Weights of a small mixture-of-experts language model, trained from scratch on English Wikipedia: 8 picks a token.
Below are experts of layer 4 (counted from 0) of a mixture-of-experts language model. Rows are named router (the router's row for the expert), up (a neuron's input weights, with its number), down (a neuron's output weights, with its number) and show model dimensions 0-159. Each number is 500 + 25 x the weight over its row's rms, rounded and kept within 0 to 999. Numbers have three digits each.
After each expert's rows: a language model's description of what the expert responds to; "comes after" lists some tokens at least twice as common just before its tokens as in all text. This comes from a sample of Wikipedia text that the model never trained on. Tokens count by the router's weight.

# expert 8
router:463521512477513523508444476513517517518448499477479503475503484536561507531497508499517523468483511489497525469487495545493494500491476488523486513515475520532501537468457503511483534529472514554524478484467524500502489532539511503538478513499535490483526449526466498541514506485470487538544484527542498507533464480496528451514476475515499484501533503488498541512509463566500485495526457533510476536455462505528490503546508521505519522467521524471467492508504502478491480516486494
up0:486535472496549483470477535452507523540533505468497535528546505505539511546499501458480476507460483538503522482486479515483534464472524515517463507475502494476513483520509517518489518458461466471537471514503527518498527508513489513516507516503570503505492496519516500496474514479480549506491514450541494520511533480478493458531515478454528497483508510516499503493460488550487517426471468508498497535491489519493489519520513519481517498508541490485507471506488516476482448506450525
down0:492478523511472519507534459481462463474538444521495533513533474462513486477546458483501530468493504513484511512487518466504485518491506444496557494515511477515477501531468457467493462499515485489540491513511496444466494500503507526437501498509474504495499465525550492476524460508536475508489472516499537507499511567500492539491475504500534501503496508489466486501484491471469514467510524504496468520507502467499517521535471516481548500478463545504503484518517488477509560539501490
First pieces of split words, mostly single letters or prefixes like re, inc, com, h, -c, in running prose.
comes after: " the", " a", " \"", " and", " of", "=="

# expert 4
router:455487496498493513470497493511503508522452507489460508481473465502549468467492501529513495487508482481470521467556490504471472485483513502522489520550501477531480500502471525495502543537495474569485495485518489477477520522540492481484468511469462509478496470473499513519476484482521574510520483517511493466482513493504503483506474482538516519507468493507492473531523498504445466513519482502498467503510513482487503505559519521476528518428491571525491453489496467510446501499476515
up0:475506521564520535469531476496531501488474461504484464430513519477462488495476540493543498497485481515522503490546459494478466498520519485514482500531477494513446525534499502546483523542547528500499536534501462457479557522499514481468470540551532512500472473485512498515513490514464479456524513473501500488473507539458545484453488500508489499461529500488519518528495515473489467526484497453526480491506504521497497502538506501483482523492490532508485515500501479525518486487490504
down0:512513495490495513520498525476492483499519491554511485507497536503512527462505482516470458515512525479525537510498520494528488489453496479478476448460510589439483471486520462469526524510459447505534478527500507501528497504510468478513511497488524464509493479518502516497551461530548495478543460519496482530516485489497466479544543503501505501516482506511507510510551483549564497492512502529525502499502498500501515475448499505472493533508506467483498499465480508454469475500488492
Conjunctions and linking words joining clauses or list items in prose, mostly and, also or, but, than, while, including.
comes after: ",", " and", " well", "s", "ers", ")"

# expert 55
router:473498549465508515449511474492510499516485467506489510505496535519478506527463460558533518526510509499466565487504492531497495484490485498495450479478488557540486494483432506533472523516467496526472497517496555492494499451539508469537508533491522522503509485470498519533536494500476523488547457505501509522514514459486525505509469458525503510528483447514522515521509514514493487501504524533519505492510496445505429515535517506516499526518511527492485491503527526488476507525471493
up4:508489497445434481457501495492506508522545524484479520485549499474518480534526529489544474513489493512526480507483460461507509489475472492485475501495511501534454503517487515528499508447480513495468517461519526483480503457509491508544459511526516497497522488462540493507473483524550442508518478526484519454491497490518501481484520484489506512461532477522522525516527516486477484516496501471528514471480475495479500533465523496509534491500488531547490494464532533549482473482441544
down4:483510507473515506505492475457478517483486519532494461515494532486531471530525451475452460521490492525486517515576478502500513486472501487502496519509515469481472510468488463509482514549538501452507437483532505520489481467463488472532539509514467530486482531473519499516519542508498531514510539498545490455487504520551517509484480522493500500506527522494475474543499506479527496497453541459486483484514492495497522477485469514477496462540510477474479504505542479501513560498470481
Second syllable of a word or name following an initial consonant piece, like P-ran-av, p-il-grimage, p-us-hed, or prefixes dis, pro, dec.
comes after: " P", " p", " S", " B", " b", "P"

# expert 36
router:521505539502516486482504475516524499511471504524469514515485480508499480511490505497564482493511516526502500461518501552489471514507469478513489504491462517506502519484458502560463511521510456475499505504471530488485479462521504495531540502550494546485511486476491471529496489491517503484549532524488495553507498461532489543536458497525490501541489453460463512469528478528535460483491498537471485499480442508517498530491484524490502499518518504505554451503496478532488475525439526
up2:493496531454501462489492492484498539546481464526492453496496528504483513504509519502547497494518511537471550481461508494498489522475516518550525515491510473523523514548437483508483480496501481494493505521556551491479503501495544540539545486482510512465502486459504508491513475470496497477504508453516489523497518503507497506544527498492534558509530495501479517477500540538534487512462525481482537520464454494510516537527510490547536496555477536530517469506520493492498501473510505
down2:453482482496477536489551480501535495495527485522497501476511502505477510473538502543473482530494529469531547472522485475478475503504499527490504517470528560479502471506483524521516499476503528453520516492465527497524529470463499506513464499466483497499484522498534541475495485525520489488524525498482510558543474567497512490576485500483541500549539477484451502508472533499475459450489501472535494485502514474492514514496503503501483525506486498454526496477494498474479502531486468
Middle pieces of names after G, O, L (Her-z-egovina, G-ir-onde) and biography words like his, her, moved, graduated.
comes after: " G", " g", "G", " O", " L", ".\n\n"

# expert 0
router:506499549475531543540478502493553516542515484499486502520472496487474510529530485518506501494452525498512527477532469543489509503496470494487457522467511538537493508460448502569518533510473465511522465488452530526507474517518494462508452507497518491458471475507517467546491450473528529505469499493514472490529480491497500484526475489509507492489497484485476494475501458543474484518503523516551493507470485496537488492490471515500501488470537524511499489521491555476501468539521525
up4:486513489518498468523501474450464541488505518505509507466487485517485518475508493529470449527483486507503523436519491457462499481515499546479503508474509497504493495468516480512503472492496488489487471507476574516479514483504522497517501501508478527460467511558546499525479448521522570475511508514486470464509516494478474509530484458492482540531488495471509497475550425506482486518532483469546483519537506513482465499495503497498466495535506508460501462498495490516488500541484524
down4:507484500509524478457533497447518517500501507477503538527535538492510457491511501481436538486524471505499500553522453513497457515519478473490459440508492477521487473523453507507468481499558496486496526514522476485511489491502472525506518531521480506512509507532502517453521473493506499508474528491504506516492515501510496531491518463480524494456501501532459531545443535517456522468512492499495512492485503475496526451501512539474557508533479496501518507500497522499435539501524474
Capital or lowercase word-start pieces like R, J, P, sp, comp that begin proper names or words split mid-token (billion-a-ire, Is-a-ac, pur-p-ose).
comes after: " |", " (", "-", " a", "==", ";"

# expert 5
router:546538479491527495534477503534507478515490479471484514494516481499546480498528496492495493454453507446492517469528493557502497548471520562550526510482490497491506505468475496535468525540475487521484515490493502497455511481513477455525479523529528511521478501480513510518553504473482494500532484515514444463489462474547511497528453471499546492464471495475503486521513514532449498530486461479524484510437475494510476512525502510487510508486499520482502481494499495502474464534480502
up0:524502488511497511520489484506527472499485485502523511480501505530476521462478487504480448468551499509512499492495462516521514459502528449557475491519487462477459510508460471513516534514508523487510513452490486496487509478525497505509538476465504517478510508452546531481472483510500526527492535478547449544502520525554488472509494505549460488499540521529531478479522481485495458539520453466484517501478476494500473515502505521466509467454484521490529535507456526509453517498476490
down0:505524500457499493587470483497518500427554461477498524511479508543483527493469461483543490505500504496468513496495512500489516497503507468525509524493483447499518504507486425501469483462522519500504542513504499483511506472530477512489561495487464476494529524489509508516524519499533458512511481458490548532492521511503507473511523526517506451518518502513439533493530511518469506486493533487532509469497508496500501522512475458481532470516461498486509530478516488510477488500504447
Adjectives and word-start pieces right after the, a or his, such as first, new, final, main, same, sever(e), ded(icated).
comes after: " the", " a", " The", " his", "'s", " an"

# expert 10
router:519543497442466510549497481528497506507469474482499518497478511527498509519496472534556508520509503509536506465493517511482481521486504492530471512481455522512455515479454482553491549467516486535462504522510516505496548467558521467530477482494460509482472501485521563502491497489504525512545479503463494502512509470539501509535507433498509510508499518489500490481476494484504470483484513512515509538514461487472481511523510509488545522422516502509506487548522480481489520482503525
up0:491476499452480519514492550476508562502445508466501505533537476478499508473515471521495456475530495472506515498443544509516489497478521474495479466512477501488480477487434455499528517519455513488486518464495506526512478520519524500500530466512506552488521481492483496460469510472489477546503479512487521512508524503497465491484507510487494475487491495537502518439522533493487460501459496441542532516529482496493488504549495502495502515499524499495495516473500434486472539494487542
down0:493498480489450440485481507496499489507526493496514514503512520546460491434486484511518475479540497536496470474472504516501524475488492529519496486499466532501514466529532502523505477469540490501455512520482545527510537531540524481519549477557494469447519504462487457463507457530547516482504519510475494469493484494507511491512485512470505486517495522503543514513503509498461536527467538523544514496523504518526546483503532455522526494509483519523439483500508516509495524477503515
Capital letters and short capital pieces inside acronyms, codes and initials, as in BVHS, MAT, SPG, TV, plus initial-ending periods.
comes after: " B", " A", " T", " S", " C", " P"

# expert 16
router:533516539502502495531497494531520494511484506483497485511482475510503482495542526548513490468489464467490527497565421535518467496465504475506478511481509484512492533481462538513504499505503494525492442539540489478511507532527481528501491487495471537491494486497509502530521508474476522515487479519480466527490521487491521457538453472493508462488510464520515534486549484493505486501490500516504446463505512476533504552493495465490508491520558545448482446513488537498476481523500502
up0:522480512491449466532488469507495516532528499476514519516480521480503494513516523554491435491465488489489488495559486513489525516521509507509523511490560486522491507490502528505480484495499487519501470527493474455506496524535437560518461466510509491505459536537477509470492518463520495451520524522468481497492512508542483470517519490480537533528479516536494508553533502506513501472509481537507509505522476481500548531511514459523470524485494496454464491535522487531483484529491539
down0:531484508495464502510505513544518521479554489462481502513499508519502501463533505445474505498472470487499492530494511515493449481435493478519500478533477485543512518525527498490503500532490517497482481500499478500466526462508538456508500538484510438483553511511514544516502523512532479465505464507477525462499469513490501504480531526490457447501510504518444508489474467520493495505512457485514484533500522468492459509497487507530461488523518483491553479498440511476487474475481549
Mostly the after a preposition in prose; also second pieces inside words (Onitsha, Initially) and census or election table pieces.
comes after: " in", " of", " In", " on", "In", " from"

# expert 26
router:489549505488522542528439478532529491497485475458457536465514466498503493473489514483527497482475501462480544497529475546489503525490482547520487497537472483531507512463512470512458515519508474525508482514477481478447495475516477424527484499520480559486497459494510503502532525480488530464498465480541476490476495495521514481535465503471538469461521510492493511484500490552480501497501483484512487494469513485492461524500511515480525513497566501518494462502501492524484486524473502
up4:473523550474478512539500446546529473508551517477506453531495500502536494525520518512481510530521528516509487510505498499514468515491461508493496509518515472479512496523508521504481515455458545508500520479481488499476508491529497484513497521501505498500503494482514531515512551460484507539529550534534533526499494502529514534462528487481492542460532482484468511503462489504473500535441476572490502427521527502542514502497498528469491477497519522506531482477470489471532473521473503
down4:518497509482465500500534525505485481487513485486494474446502496466489493498493490485487511507513514512467482477515492499462513490453506519506541489514519465511454473416522510527470524496514533495529497498501494508541486493491470526527530515518465496485506484512551463506509491490524512474465504491523511526481477498521487508479465501530465481540533511513540556422486481557457544439493516474509476520498515511504472488470510487527504528485493435520544493493502509548517528485499495
The word the and other determiners or adjectives opening a noun phrase after prepositions, such as its, this, new, local, coastal.
comes after: " of", ".", " for", " to", " on", " and"

# expert 53
router:503505524467488534507487470541463494556530501485502530479482514494467501504498486534565502467503483503482497483506495519496476503504506548546451516492445519495496527434479529515486492506458521508538439486477531488472538512519508464533498522486493506456506526479528505470480454502489491518523495541453455486514508490498512559479456449478531485479500501476511462538500508514507493497493514527507481489499490498492522510516479500477518528481531494501463494508492462548523481500449497
up2:538502549467532496510496467539472501524514521503487495514526478486464533511457499470468534518488494514480535511503491460481496509500506491526510486517497474477494488498490510538492533526488544535567440509496498492473501480500545464511530487464516532497478493454522462528515503504543501563504498482487512452506468490530527480502499493509527506506524480507484501540492538483553539522528544499556477495491524497533529495519470512496459494487521516499492465514479477497480448499445503
down2:504516516524475474520498508506507515510506477502495501528507533488501565456514522526492498467527506500520494455497545458526577502549483481494503494504458508488489504470523483511492535510502510522477452506498479526477479475490487446518498555523519454514471521492456483492468503474518514524475528477502505529499521476497501515517455532513517481508477529561519517493541446503481474504495518497522472535472549525489482513497541477478554486502521512514532509514483438508460501479496501
Middle and final syllable pieces in names and words, such as Dar-ry-l, C-ow-boy, O-tt-oman, plus nouns like pass, song, match.
comes after: " T", " H", " t", " Sh", " K", " B"

# expert 37
router:510537526479514496503493478499465503553453488485489492470502493481516486509518479541513528513486476490466514469459494512508443505504511507547496496519469515503503530483525484526484505472448518527479455518462540505491502468517502449507493487480510508487530464452489488553493515452525508565555472521495475483491493500527527530484465469522490509489502486512509468515504475497462472476515497500596501492484464499470506505526514500521524484464492494489482483519499512506461543521452507
up0:479536469499467522508514480492484489472488493562440541486504501514495501469472503503537498510493546450482527532477444496490470513510549545535468487518471507468547480493502470519512451487513501504523525532514487500518525498506499514472509504479507467529490500477464510534481531469513486487479491537455499454498481481564471524524509490495482495562535510466513497492484487480489429492446487502513463487492507478510513521452477501479490499510538524488474502495533487515499509506512496
down0:554495492560489519527476469497491438485466512514513507478455462457537496550476488471523510504496522569488507499510475510498463483486511452543508486486491473454496533510534484473525479511484503475478485519532507498496488488454493500489500509506474503504466460472481561524467517514493490461533514509490492538472450495498509527515486503468499506543524489477488514460511512519503458552507481492474540535530502515477495474497517492504491506449495537499529490505528540492506508526525482
Middle syllables of words and names right after an initial letter, like F-in-ancial, cas-ual-ties, W-inn-ipeg, cryst-all-ography.
comes after: " c", " C", " F", " f", " H", "c"

# expert 59
router:465540481509531561502471485506496505535506463466489535488498508493492432552566492514536504473453486451503519496498499487455498559495501493518518514544504507488473503476486510490466512476503487502503473470511520500494526507500488485494503498505496525522486470503478535515522484487510505506554493511517501515497511501517490459513452469528544499511510452490504474531542490561497520504477439523502472491504513486532479515543508512501526487531591515488507471506521492500477489484520488
up0:490484510492472569447474522524513491521481518486494511480494516526512501479512539477500522546477492509542560469469522513480452523514461485516485510487459500492528534457495520466473485484521519526513472515531501509545482467497509489474530505510497537509485514516499524496453486480500485469506490514497505506460535537495513472495499500459447447492479485485541509487511488487531532488510471497516472470500467464515510453492503476562468478498545525487522508495528505494455463481465532
down0:522538523510543428512482509495483508507515488516479487538472502447491493504515486464552484465503524503466463518518468503491508499502507519517519471546523534548473449546495485520578512504497501494507531481498494492468523527535446493496520532461520491477520493476497496511507474523477515520488485535551495474532483488521469524488499510497557474485507504482479488466484486489468437472492545509500498490472528541498510518499535541479513510476485498491472469462519524501512502516489494
Relative and demonstrative function words like that, which, who, it, they, every in explanatory prose, plus closing $ in math.
comes after: ",", " that", ".", "s", " is", " which"

# expert 25
router:449540463475508465510448457511494532499512460476494511447504484507512489497542487506515477512461513460510559508538446525491502512443498525562485490495527527511482552490454470506463513529505476491507470491480521511478512482597461494531477474507518481483489491488455509504519483497509534467521485474534468527485485523533480495483479519500514479498499513484512492528521502518477497500488490522533499488490508491497515545509542499467512493485486520511501491530517487490491488481541526
up2:521528515484532467479526527535501526512501508493537495473524457514490515506511469482557485541501516501492534454456467513516518475537533521531495513518523515505504535489524496486520471543510465489496477498492475462499521474485465503483501560514495477484495468463503526498477470494508540498500516494515524486516468451512502488539481533476511486529490543487534553480546469494492500503533502518521498503500502530509481492558510463513521524534550455522524543504486502556547520471484500
down2:496542537486521527496555539473509506502514488490515561504487486475500484489493518482493515504503549480472523538469463488512531493506505526497505458496527507509487494531519499464470480507495537481520480439511537487568477524541515550480498475484485476447461469512504496465519536503549532481502489560519559543520512513492494504501509483512503509479481481488514489471487494510501525431529517524483485491470514517483512473467476504497492505485472489545484498536543495504526475473512492
Nouns after determiners naming a part, rank or direction, such as St, part, one, member, south, middle, head, Kingdom.
comes after: " the", " of", " his", " The", " a", "'s"

# expert 45
router:496537512511519535489480449479509521489474503495481530493482532510500463521501463527558508491500504470516522503530489503464476496489510507533473505506514553533451522478501498507517494528491500493499554488549530542494525501528460504533471508563478485462480506472541493512540500483474498507518503501503462465471510510506510487504519458495513476466516519487445477504565537509506489470474494516483488514477515478497430490547493501490489507440498520533491485495550489513524465474486517
up0:521525521471463509486480492494452523494489502515497533501475516526522484576510451511532513517493494531520530501507515499502496508520503525520530479499516523448407501534500489460496522493481538526491509489494501509479500501516520513488471527503501536498511503499531520523525517457482523500522530513500449466547450511532490492476507512475500485484501525508496502509486499501517519489495508506523488513470513432490456459506471525460490492487493471536513509467565511467444485474466452
down0:523575518477491522523508528472442508490521485481535505530485509496544500506483442480500497542520500495527513499524517484484542532482467488426508480480536442485492493469516493474507472490521501501467499446464506538535494460531481529504445474553502508517490506504510502497512482517524459478526499486494519494528517530505485511515495511501462519492493495492515513485507506469475520504538488446489483486459481493495478536488487488507487535529463531524460509453501536496527490526528509
Pieces of personal and proper names, especially after M: M-ack-enzie, Mc, Mac-cabi, Christm-as, plus William, David, New.
comes after: " M", "M", " m", "m", " J", "am"

# expert 34
router:462519520483505457473490483503481524524485524455515514505501458506539481532548469488503478490481493484507501520532473527510477520534518486539471490558497491464497517505491522534484558509486460558491505507485496514475520476520445504527495485500520527497508517496481521497535477504502504494482505506474456540504457516515478518514447468519578484509505493473490463475543503537491492506441531512527469501478491471492488511525492505447545473496524506487486464523479502503496460490485537
up2:479474510497475477559491517504481508476502502514448535456496506425519517500510452451493505503522530504495494501490475486468497523508501458534469520452554523529525533502499487476447509474495492492488500488496458491516516478481449498504525483496521550498501513487477510447481515450505508502526519505469538446497461543484503460502515502447502522487497504500490500439524543517489497521475532516477514510478511515526515468519541515491538502497472522527489495501479487481474477532500489
down2:475520495493496515495493459524484499500473494460513490500481499497500458538510462516502554505543510456496500503482489529496477527480508475467492504493519503518479510478470516499480496503534516522487490508481525464483529513454493451451527475486496442481526471521475499463495508564530490479561449510549492507520490470521491496486470492503479465507493511519523535503504483458528506504577481484512537503450498503537480516477472543527507498475501487500507505499511469567505515467495453
Nouns after the in sports and music writing, such as season, game, album, single, round, first.
comes after: " the", " The", " a", " first", "The", " his"

# expert 24
router:474526562486518512486495478502495537570489481458469513508469468527537496514526461482512515500463531454461487481484473509517484490471439486520502524510462504515499528447498477539459498498507485533504475527499504473495496483506489513518467467525485497461516452506517510545490500469505486510481502556499481484525516470482491516512508461536544461490517505490474506495511474535462500490482481535530504510453472507508506546491500483515494518450520550501479480538519521509470533503502519
up1:495522500485483496540510510463520473520513481477493472522532465472540468477498520476477507503510539498519519478517457472491485465499483491499534471523522518462473505450499466550527498472494527495461486538511508490469549494499484454497488518520459473518494478461513510477489474478508512513487500526521453494535495497532502484478486465487453483441514530520540521544478513536525470507496524487468486524476431489511536518513501550506507532462524491524522497532464468503510489465488474
down1:519526489475541534508475492538506507510510492482447539534507478501484482479547467508504497492486570517521506541526464468474493490520544530531504480508512508457489499533494513525530538498439515464493516532516494466482480471471509471493532489507477545545489497509518506509526488499512498539538505475489493528499519557511502492497505482519469404511512509488519526490506497508515452482495504494487508504536522566511501515524490501497469512541470475515493521512482461516481492522498537
Bare spaces and opening parentheses before years, numbers or glosses, as in May 11, 2021 and (retired); also capital M.
comes after: " |", ";", "|", " in", ":", "\""

# expert 42
router:492547515446503537518493513532520537542512479510473528510491498560484478507513455497534537497470521479498535470519468471518489467501519539518482452473504515492453520509469524491514516526506499510486514532500486507491517532477503477530519494509529542448470504480513507492471499459503515502480514549475519498549532467507492513487509440520528463533501529500490472465499467486501478459484497528508461467468470456504504516552505512460505486455529524501486496509532513488483500466479507
up0:483492460486479523479510502520473512525474467532513496479474471462485548526538525503473500535493510521477507558517488485488500489463476506506508501485508506503474502493494468459442482483505476551484478533505507482480494529483491503467494493483522507467475531458469485529468513491519522462483487491544494504532513521496502494469537464531491504493507502495428493500445518506460524508484498518472474495520517494505519507538459483503495483484481534510439512473449446481444508464507552
down0:525476465476526476512481518499533499500463500481516508449529510485511521446505457505540458529510540470470482500509491504463524499432506486496463508477557506490553510445500502521512490516532467503507495495485470547483530498509494502505507484508424483506500462514543486486510533515487502502487467491483476499504483501556534492527517492510500496499476485481502456544478517521526528538497456488487478462522489493519539507479494515486540485502508518499524527552542540523531513492518497
Pieces inside Slavic, Arabic or Turkish names such as ić, ij, š, ski, as, az (Al-Nasr, Zadar), often in tables.
comes after: " N", " K", " |", " T", "k", "ik"

# expert 50
router:493549520474504499531512479491538524511496511492468489496515500522522491473539445508530483474469464468514517516544457549506485483477503490547485502512521527486481538526451508546483514524472494531492486537503511513490482478535499482535497461549527537477503499457506522499534496502509508481518474536520495470510510490500491470493444523550500500510502503531473490519515482558464482497477504572507490489454488496496510515508541536472498560471499511518486480528472487469489473505514525
up0:514497532471497463508531543520482502485487495505470515499522474522480524527528482516498520539507489495482507463545519505529530493516458500481509510530455481518519488447495486538499540514464480572483516505500497521549499496491521498541523480518473514474493480490514502478568479459544474502539514483478510479546448502521464477480534473509526526494470524485477464474520500505499487534524570488518480539534488499500511511530477507484489487483496489477478516526451476474492479474472476
down0:520504489545510550475508554524510491496481498518485553452491480484438487494521509513524491542470475518504545497526476493490503465494541482496472500478525489543517484496487542525525446508464468478513509513502517462519498477512536508514464526482480529459480529510445479511492524494498488463470536517470487479531480478474472453514468539506472501499479527497520496529474489525510522510486477490525511453553460522481507468494532527495471501512474464460494509472518516470507498508470499
Capital-letter first pieces of proper names after the or table bars, mostly C, B, H, St, Mc, as in Crapaud, Cold Creek.
comes after: " the", " |", " The", " of", ":", ","

# expert 11
router:502506503456520533519451464496485535508505510451486495511470474496500485517503495532536494518519516509512500480513469512501530524504502542521499470518487559475484501466486476516495527553421520500526518498471538507495490452487518478483466538517487488485504489466525489536498487516464543546500493532498469494497476523527523524565476472484526515522521482509513464523537504519487480463473520510498495475463440453561492510519490486460517513504482518500498465518505474510497476530482506
up0:506479469482559493469484465483505476489512548485540506508507481540481500536476504514530492526528474507474485482484512496487515511526526504522490491516469503534459509508503474523517513509506484551501493542508556508512484438524503495503477523471475522518540521494462493553521523475466500494521532533478535486490459471491525486527506483507463499512468470494500477457513526486512488505505440520507504448559504457547499517518488538504558527477506460494509485495474473458486491480501475
down0:517497509521515489495497464520486449549494562510528515463494504490512501507497458535469526491494522528465501514546493526495460503498504491484539482460508460446471541517508529470479480454533491506534496492482489502462481469496499489471514485513470513519526489473542521506485448487506514526473519520494501477489529478556530513492473498518519472505482498520489525523502491489488506528471496494465520490562516569518543492508520530521496459503477442536508530503485522537537508507521498
Sentence-opening The, It, However, There, plus early word pieces after a short initial, like d-anc-er, sugg-ested, caus-ing.
comes after: " D", " d", " B", " b", ".", "D"

# expert 51
router:513493483495531501498481447492482535476485502500513530469519471527528488519510500503510546463479526472501519507470495517497485486499494500537463473502486502483507511417499469534473507478513487503498523512469531446473494517500497454562474548530467521510435485495494497503505525491483510487518489510502496515488515493540512508534499477482563460501516468463495512518537477536495529443497533486498482500479484501476490535535535514459549529467505531521506451529501503506471503478463506
up2:493450468490510538472486470464492523537493505543517532485522510486488514451494503533468492526517447482468524544495502521531527483523489475478501532497505509491469532470480488516491477552511489495515485513494497487473564490511461499509496513548534562507491503526507535514484540471443533479525519540496504512469492507477518509479510503492528541502480514515477530447517489466532509475522474490515483547503516458447538517488484497473525535492501549507492468519518501481523505502503520
down2:514542486487492508491544499525532501511525514469460528508467507511503483464536489505497485437488519502534485465490541495462469515522543492479507449486475470548558485501521501441487531496503494538495524503477481518512473503473486453524514532483467474479522501541471470508521482502503524510465471503530505496529510470539482481527507554507466472462491540499459514510516499522470532502485514513496481496509521497535472488507532495522466475545554466510505522466490523505485527525483494
Numerals and number words in counts, ages, rankings and scores: three million, 54 soldiers, 100, several, four.
comes after: " ", "–", ".", " (", "10", " List"

# expert 60
router:471539545486488503513485478507476482469489471478493523490520516527475501497515488532552478504524521478514494496510489492444490515458496497528505505514445530512423508462483479520489509481524504606491500506490514509512546496531491511495477477535493518481484523499483528526498505461518500509540499529493462537498525472522496491542511424522503478508506501506473494488501471533488479465510515557496485515497488540502447493517490499480517548486516514521467479510502479480475494479490538
up0:519500523524515520491522505473504522480447474492491473474525454499486479462503543475552502448500523490498510495531510522497511535536511572436510471503495514526500478537518523496496511488552464553491521485466493469523518536520515493532510479538506519530518486493439493522521493539519529516502472496482519515471545498501497496478484497537516458472515500524497543496498475458463476529475486508485517510495527512493521516484534475523518497475493520517469491488486481482499522447477556
down0:506519458429553484504501550520466557510450518499496523521495466430506506501487466500505462460483499484548480472500540499477496489528496485559494508485503522509478495504541492487499488484506486465532508512507510507516468484537492523467498473543493482504498517475525526470465507518460486461465493473495493491493483499493534461488496537524495496529441468469523512502531493492506472516481526502487513497433487466491477457479557505499489515488487472474487519518526515490508527491503501
Capital letters inside abbreviations and codes, country codes like US, UK, ITA, FRG, plus en dashes and minus signs in scores.
comes after: " S", " R", " |", "R", " A", "S"

# expert 32
router:467508522471540509513515505496499516552462501500493512490497503483515501501472501519495517476472466491494520518512493535515502514500504504527505507492476489517486491447497517535516545526474513547482498502514551499480541486497453513489488509483513518497511523503527430584497452466476538510470484482501487551504475508503539498512484471518526463509519487446500462511521493514503505464448459535489471446471508436500499521517539525459507478508496553482494491524499477490472486474509503
up0:461496478528467508486484511521493447526497511422466480488460497489463490506440515524459523522503491506531491518512509513522456474477502495537491482506502496523504488478496510522509550539442499552539474473540497519489511502464479524475462522515460487476459489502528454503466490497548518508481465513491533519511450470455519473522458509506508475487444483476530493532508501467516503527479487463483514497479469493477510512519512488526496518515504526476495510505513482501464474524518500
down0:498479455499502483455479520460479501505502487489505534480481524495528477433513525512524484489466499484489487534483508482524477512503498495465466485504501492478520495532508493531470509460459541469515517509470518519516506465489510533472485564479519528495552524487521540522485529529493459499517548482482484517515538507527458488516515459513501529541491443470457559476538474452528506513499502498516540491496484533489521494485504462512505458468461496522537502498508504502515522523464496
Opening quotation marks, list dashes and sentence-initial words such as In, On, It, However, often in song or track lists.
comes after: "-", " (", ".", " \"", ".\n\n", "\n"

# expert 17
router:530475486519491512517516472503497518517472518492488484496497487520513469483549501534513510476485503491491530469525492529488487462501507526524466474511470521477428506433465486554478480476495505514502512510504511451479511512515505492536490552538483513498470495497529524512513483501483528473522486534481480515500536499489468511537499509516513461526503463484471530473541452541508497460509521536506492511509474483510514514562529539472564551484495516530470484549493523482473499473467506
up2:506499500545513505491489478529490512497532477542522465497498501565469491452520482516480452494487468514485498470509480525508478498477465491469479512488493498529474521494503558487495511481501504477546522500504502497451465516485502501496495468516489576470499497492537524461487533554542533482493486482488513475500504520457500477546495492517468483516498497544522500488531511502528543524560490526509484536493524533497478493491488527440545507468503490506506505502521500494491434543481532
down2:478498531482545515499523466497543472439527498551500508499479511531463514489520552494487500504511477470503530486480466476475459472545512464463470507499496468496512558557503499487479497426532497512520511515492479489520457479471525486481495560502502529475528524520515513494494493558509471512480517541525510511507490511484503501481506454533544488487463505475529529491493475467522535494513500508516511495517524562519479512478504499470512490483496478484500479504447526509500523517489477
Digit tokens and year prefixes like 201, 199, 198 in tables, scores, coordinates, populations and dates.
comes after: " ", " (", "–", " −", " +", "10"